Weights of a small mixture-of-experts language model, trained from scratch on English Wikipedia: 128 experts in each of 13 layers, 32 SwiGLU neurons an expert.
Below are experts of layer 9 (counted from 0) of a mixture-of-experts language model. Rows are named router (the router's row for the expert), gate (a neuron's input weights, with its number), up (a neuron's input weights, with its number) and show model dimensions 0-255. Each number is 500 + 40 x the weight over its row's rms, rounded and kept within 0 to 999. Numbers have three digits each.
Before each expert's rows: "mostly gets" lists some tokens that are sent to it at least half of the time; "comes after" lists some tokens at least twice as common just before its tokens as in all text. This comes from a sample of Wikipedia text that the model never trained on. Tokens count by the router's weight.

# expert 93
mostly gets: "ublic", "ember", " member", "conom", "resent", "resident"
comes after: "t", "et", "oc", "p", " p", " st"
router:454459484472517517434520486468578583486485492528472499408583426545533494571553537512498524467464556474475520497562521451544536562485506518466576472535478536495492477463471429449491489520456398510450509499553507496509453486481526484498494595565478468507496469478491545516536448500503479504471548515484540535492539479440644535489507479494546491467555454535503517500495453568520496432463497473442484452428488491459556515459549542481480516520496462520503419477559457402470487402520406398469506504545569483529502511492502472423446550485522477489473468488500542505481474456495492478548495513511467474567458513468484483612472481518527503563530509498464500507462552531437484562517520476488441518465490469497487538533510509535585477472474573398488493534502444538563533489529491
gate0:556515516438527457570479540505466504521468449474476484489474568504438522461502467501468474554498504472530574419496446438526433454476504523469399448506507523453502508492556434546524477580499569536503497522574470530511530535524524408418505505554512490417530513446410540437486509562564486489512418485494545506490504558492512493459462482481530483551504545503500551530519519486446515558489529444493516495444512560519463473457364521501473527526463558560497497486506534507467415550552449497480498495480485547503578503446489479548525504463476495484424477523590547419513507496473420448514437466500533395541498496492489497564485530445524515448495519515526514482491492470489465534456553461538523475463536456539427484484527566499443500427500515515553497540484513494498522609524514
up0:572460514435469465516509589543519455529477463519505492446511470550446524470532496490478490466503510425493538432545451463494456477467463493552421480543435524513473468567575455536483480559554550434552500544565526577477496528495527447476531491557445446430475533486501484460526480518533474472483496450534461523473511510525548453488424464505505539473424530528515511518532463503425511520484440425559488517479431534442505417538467494492372558484507500479453508461535549532431518525545519463524546540452503517492557540511467479510528543447475471480520526586575568431481482501484448403511475552518501439497521519524440524506515582506523428421540498490481444490552523505522519458509571512537484500463597501509474477543495549497429552485560481540515539518507467495491537563492507

# expert 10
mostly gets: " as", " but", " until", " where", " since", " because"
comes after: ",", "s,", "s", "ed", "e,", " known"
router:463509485523480542496592472432463489497467488522453508497596477489526484565523517551526531535483545478479548505512521443506493530551543548473535490535444511519486533452495472482551582487469531498493525516541495479495533470502504473530429531561485527445521504466547521486502436483565470386510480513466487545488483526489531555444517509527588474478519475462557485506538470489537523456541476497454446468498544514518569454512428502401581427593543485424475466491564489531452401485538520474441497475529489477554511563397534449478480477438501411478559477490447559570515509411512465468511477491447481522537464473451519449535484450472426566529545408505504491514464562533460467533533561435481490527445509480520529481537543568506557486468449539477471575497495480508478467507488539
gate0:515504433519514489543529538477468516477481515384535481473472491508447572504522529529500487459429463507491529522459496489568492509527544557495535530444463450528423514439479527543507467498461538508430439465422502519441484527495535481536549491576546576513436480396465528568507441484472519492512467500488528510469437459572443464542588557502503543571517486547540484443435523584577552534522511515495557411470468511506517566479514555540450474530436551451512520548497486483443418501536545457407546523517498445453479472443554507472510493472552502467498482433506476468523550572486520493560517526494484454461486458507432419524535451556491506453472570540504454522504474491521474450475449508499535509473413474512477523516494447492591531517502527537458482501502498511541570529520506
up0:590475496446530483523481484467636511520509532530455497561562486485523413522470471480476510519532546497489505438554508483458437501557483445478499488538504569484539516544508531489556546409444499459503531498521518549468521491524559497576447490516517476442550406558471526532515570456562478531485556494514496467456522517520532550484481478456472414560511519477538484586426488505477537522473478464530487545475499468545551479515492486460453496407557593466524530508550526471507501475502504534511422565513542581503527446513506467467493481452457516534490517485492584452473490424494411514487471505459551481474511475461489462534499563433481595502520483484497501510441447535489578491514506487483517514536530519493522480454582546539442483497479495510518503544425576545466433531498613

# expert 42
mostly gets: "c", "olog", "sc", "mp", "-c", " desc"
comes after: "ot", "ag", "et", "og", "at", "p"
router:515463538496485533408538488450504492568459420520499489461525428523541508482525532500556547526479526447502484529539530471495509530509550420484533568529480490436480526479475443484486553440452515475505480516538482464485502538526551419513517551583492448525541476464486510522494442497564558496523546560472508565514485473518586476475527476521558472458487488506514477503539451503515452547525428471505499486408596490518491518557463514435511478528546559480532439426584475532509481459499474457475499456559559504498583481433545470472547441494571549531519513438497451485468520478506496471471444572522494447508506478448493458561389534513505522541524407479559429478557471546502577577547473451507471477420470563515520503522494493517476538453448517507474518575528452558543509549524529
gate0:516505512469478416493507511526527515504520471401468463498509504473515467482555531519516510521490498512527524553501425443454484520583563521540539431368485460459499521562496565424451517488477453540539471508447522490592559552545513419507508474476530445482494482444471475497498478519484534479542542372509522465549433513530458511505577489483457492489494534462473511481463493490501468463449570571461527486544542468514536516436421435539498437506554481525464552508465528516428502444448489480500518572560571482463504488485527491486487546506489547471484502513501520460484460522417563571501474469538566501530479478450486540406504531452496519453450436443485535489445493502525506617488515502523482482510403460486444527500573467488437499529499516473566490490481550448498570531472498
up0:528551466511475486590511512521494509528539516545493503501460504495519528494451511434544546472553536513431500526443468554545564566536420569476453477541449480480491468507471414544532479561492507444487533517564494461489521515381456475490548454508553474451546539508519492479491499537516489539437533562549533504371451529544474487508568485501487566525498494506531482513429549472409424547411483480490512576422562488485511520492489481475516501500476509460461493471506479492498504560566490440527449464464468458484541505568602442493491502491458576435516539470499504487468516495504480539445496545538540494526463514420534493503442488513559490526434526527518525512577462426502560459478487455455530477531454498538554475436461591470499519528479489522443533432523445548490435522526507

# expert 120
mostly gets: " war", " States", " Cup", " Air", "ration", "ance"
comes after: "un", "az", "en", "is", "iz", "z"
router:512474495539528523532544463519531486503500428565565482453525493556533538468491541500514553508418594476500478544562506419543486529485527482495614501489485515504448495511506481480600540502485488560466495497577478425509426529484551540532494532559438491468522484544516482536454518489513485423472543508441471536433473585500493513491508511491523459408524517531546499495546484484530384439570478481488426492503508607492511486517487535526495441502520488515518402494513450480488494461520484438482433494527479452548546499424535391453517484535517462479554475485473532619495515478455485515539465555482504550497484461507553511469452525472453539521494477531566449472477458539452522484497564467406514536482560499525542480538537467544510529515446540549482508550480480560482443485558541
gate0:485487327472465446467515514518564457553506493556458469487533488525528426522488516557501458424532458510495504457506486535445503570479506522504495465569442444527471436452517528471544479502457498445511539478483469557550509553543466587543568510581463516520544488487441455515464501438431494449475535524504484468477504541467526535564537440495498514473489481493564525441468541519506511486529489560514503445481577575470503522592522454459458460522456489504505481510512510505590556480525480535490541505443484533447526480496499512463516481547491450548532494545482494422498483473547478456519540570460538562495405441486498484532532556581565505469484447502504472489567427550479433520523506524456496439469489487501471515504499480550561542494527526434436507451492610471539489453481456
up0:488514528517538574496539423538405514493492471461509494557463462398526613423475474419518496508551548505535565542441514459502480493569532477493518528426484524478606532470546479563473535440540515519531496521513492471555592417483520467493521562404504530533452492468530535526492464435508512554547465485560441482457463517481520463484504542496481489426474547485467470479574485493498478537549439467457524574527557447547507495465500488547489499565453524473458515478457472488476465467557495553464460572586501504552481453483522567496500566509499480441450449547534515576485441530507499499407494445488546537520485521502511481498505518487523489540522483546537531510461534544510437451497444499482492455507526435480496550508458547436463511527464481503560567553464548503508501449512563

# expert 97
mostly gets: "gin", "iel", "ael", "uel", "ald"
comes after: " Mar", "v", "av", "g", " Car", "ou"
router:487489457457558591513516485423546500484513454602492444458496532523589541551510562475574514470468488446436477466560523455476484538505534495519494497507402525519485536437451446505541533404490454513504534512526514528591441484549551512514464558553449457500479488528551523520438483524527561510512528514477566549495540493488513523535510501503478448454488503522522463475481515502508511547502449463449477436493520529429528455523520489515508434436554562522531497455497494478528504461523481507466442439486485482535521471430519474488505437411616440505527470457449454495506449525464460420459423549474511540502489516475501462561503523468490531498527482477448434422529456616442519535493519471441493494487498488531539448498497509557520574499488526494496474481530436638521518508525527
gate0:467557583516512450519574554548507525506517475400577547539457544482579513473477544472495492498551522529431491463579515478532543490466486488469477494464507533480508503507498456447506452418522533479527545540572501442464481561519529496453468473482587585505478506470511498454513473566501508515486475532484452508474537467453432558495485507510467532454550480481519442441488480467582421454468530540544512615515517480513496419510468549520569360506422507497462542491520481544460523531471558555486494498503521568431475547516527453581485469578468508453522520539501472547500491435443489481544502544501528485485530473502541522457462545436498474514488476503471516557517500549453529483480539539514484502532517535508445527503500563530468507530550483487539480481488562412525398590460491
up0:497372505536501483509525468555476573466466458472570513474501491541505497566515481520455444507473505498434385475523486436474511448459520473586479487512564587530514572481425505442518455456567450538547556517491538511497452582473494492517540539488425552498487586498535464486517527511477547496503473486443442521482616544486512455515468558456549481452488439522489497491450495534525532457453512369483533483475471514483530523525505513522523510485528574539462475458497553486492526496516513486465534411506462520487512486569510516555486533503507496510567431560508490569495470479479530517486575430478377484496579512441479545508498485561495510573511488445517550518526561510534506446491472479522462454476525443495454500511428539477470477552485539533445472525476497439468507489506460

# expert 49
mostly gets: " main", " var", "the", "con", " Ear", "ar"
comes after: "-", " (", " \"", " un", " ", " re"
router:474456511492513542536511485498505582507446488585567475426518462516518531497553560475509561489495556508498483526499564495584411529506629470507446530514504427406471495491452501486512508472472453503524509457537461454557496544479502478576581522528442501485491417480499506555488443465529527457522511541531503514463493542505548508501557473479473513431546495467501556562511449609536507476530472428464508465496520559440568488540510487450542456512536479481525518455522464470494474468554489400476451504545517400491516508503542495506531513452506505525558463518474499498506469476449458496476383521534452497488474557526507507501521552487491475509453469487511424437482450528508513569550536497425445511413440540521526480485587497449551495483414553482515538536475446475464498569517494
gate0:492492581439512475492556537453496564510493483542560523538483470498493468463536537529493582489509517537565538481516506493481493449479464527477525464501593501429459467472428455478520487455476573508508383493477444495518582535524502511434547540483556498556462553495458542555445506537509386489522500507517509596563494412543485506461506511546532511533571508457463481512467543557494512534497485513538510579454491526481474548520478538464466531590459509468568526541489490466491494467454430536467501430482448505517468531499429436466518529503524501588583484563524501411523554484495515545593509511494404492478507505545570476441488526523566540542466518407483473474541556506508480516500494553446456523489512513522549479477544439449509454559452502478496489498454495488459532440495478
up0:470500461604473519559474515536499490568521498453433460478539499529557542561535453435457418500492515464467464520480509581464484597589518503454527510493460496477471466479505494532471521584540550466455552501487541528526448478491500436539506485474508466449561492564521491473485493509477516476468421513485505474425519500470484524571539483513498496427420439493487518532502467527494480557480505499497511500618555533563479486485470464496540505451477417517499462510444457516515504488488567494452451509547551572491524451490598522552478490458462543463467542433437485453452444478559483456410489447517527464558490445475442529512516490549475469491494471537454543497508483517503560556472506494506563482531437452579508515562487567535541581491500441523462439450528537529560477516525572

# expert 71
mostly gets: " dist", " ext", " inst", "-b", "-p", " int"
comes after: "-", " \"", " (", " sub", " under", " dis"
router:492466527490504548566550479441483556553409518512546476432522480515549520530583579526537489519490506534481483548525602492519466509568572461475458573537477484399455490484460482483485542516449499494502522530536474503514550540482499432539540551522485480469491496468484532500537496413538554442506506591553468468480441509507515494511553503535507456445515450486495571549548459598539523508519507455467471484512502543462521463533427516432511507558492548468602471499520513490491502470559477415470450463567535411478492501497533443521452510463514494526534462501493471526527466469583480504467432545526439537539513507516522526581513506498471528541454422462512441503506482510438532601547528471483433477451440516549544447522546477471542502530403541513483545534497466496461474520488559
gate0:469504500572534535529528419526574461483531567423441507566461572569474470565516543557496479592457510519519526538446507479475513487511503485527551525489495477500466459478586497455475445528469472555481549514503519571426568488478451487493497453488448539469531537482525539509503435516441489480404543458498519431520487516441454526573540568479518521539499529484438513460470423502548530511576569484556556442489527476553456448475491536494521483486480447532531461550540533475504559465547459551522479526573503530466498515568463595522508420483487524559553477499493528571456505522502552535543529427530519538496496522552492456510570462446478507480540554494526508533460506517481421532485512476514483430484515466459457540483481458531538521494600502454519502465572547462591509491495513
up0:469546541558505516466494417513562530522482525510462475584470528546479498520559551570501448556488478522526526523453542514402566498473448541472599517526500428503460471550515526470471443534470526560491543512489497591485545513497464461455540491476493554482495524444455572528464476485504481418384544481478515426574479445529457506560491497509535491542448481486482561465426406508502532521538522508587543442483510521495429459476522561516567510574443419491535445582510478487515483498490417528561455533526512465499524487506510552554516460531505512500517447534465518547461475478469510489525540484538556511510511533498515457486494487500422462501501540381454520552495487598480442582507533470514507504542510470552459537473483496511471505531511522513545549504491560457512537545490464

# expert 43
mostly gets: "ility", "artment", "stem", "ator", "ase", "ice"
comes after: "ar", "ur", "at", "ir", "u", "or"
router:492492497526516548509549440518550535483471532539513492437539473493520551602470530526534501492502543410464509513471493447504455538508528469472530490593476531504476511496472474492513509494460443493439477478563506477537488463525561487576550508553508475446475501508501522478454505515500517502478520544460541511496550493464522516429501452529530486370517495535536459543524503530512462477466532513528455480523457523390538472478542573463539402475477429489496520476533467521427477438561454457508439497549531518513559481494539425503482365447551500501536463473478545556526458443435485467472443567510461487496448471448531516555431517438433549525488494520524531462557560557393478501528551439464438490486482552478503494497523566530541555548470492514473491581563443515480434495522479
gate0:474561454485431437481493558579497528497465451469438525471413445579419505490585459505489536527535459492510485526534516514576563470525537492477467495428538502511507590515528516522521539493439510479426443433503511469457507536548540497535548536539483472442511521464471527588463571499540552486481486482508490422476517565482492497499530503479556524496504554506571513538512499528487464537467453495533522522481478494487538480531477488514510476485433463530427476448559495554450548438496505479491483486511502563485459519543456481489462507490527527572428508516432520468498502472433429585455450567544478498483490546489503464515444585455498437550573546441476456480451549522449503504577460430583497424479530525404487502495503487549443474541470489481501570519550457483516481546558454
up0:486520554525516531551554538467526474468507440520548535531522500509599507497454555460521525501490547534494522472510563480421497518493458518554550443476526460461549402493466440451534493471529492488552509451528480472472567454453460456412442514438507465484470519511586484474539459474520442504551527473508458549456476441513453482513457506525435518477507524493465440478511483461470497495541540449541481492556505481529430492483527509534496505535498502526503512565465484494510495558530454526480510561502529399512532463492608509544533510541484479407535494514511503462522387525571541483549540459544416507486531525563529554538565394519533497514422475578590535476499535482595516539441467475431456511498509504508504483560559523464485514499473515579517466426470542460477437477503525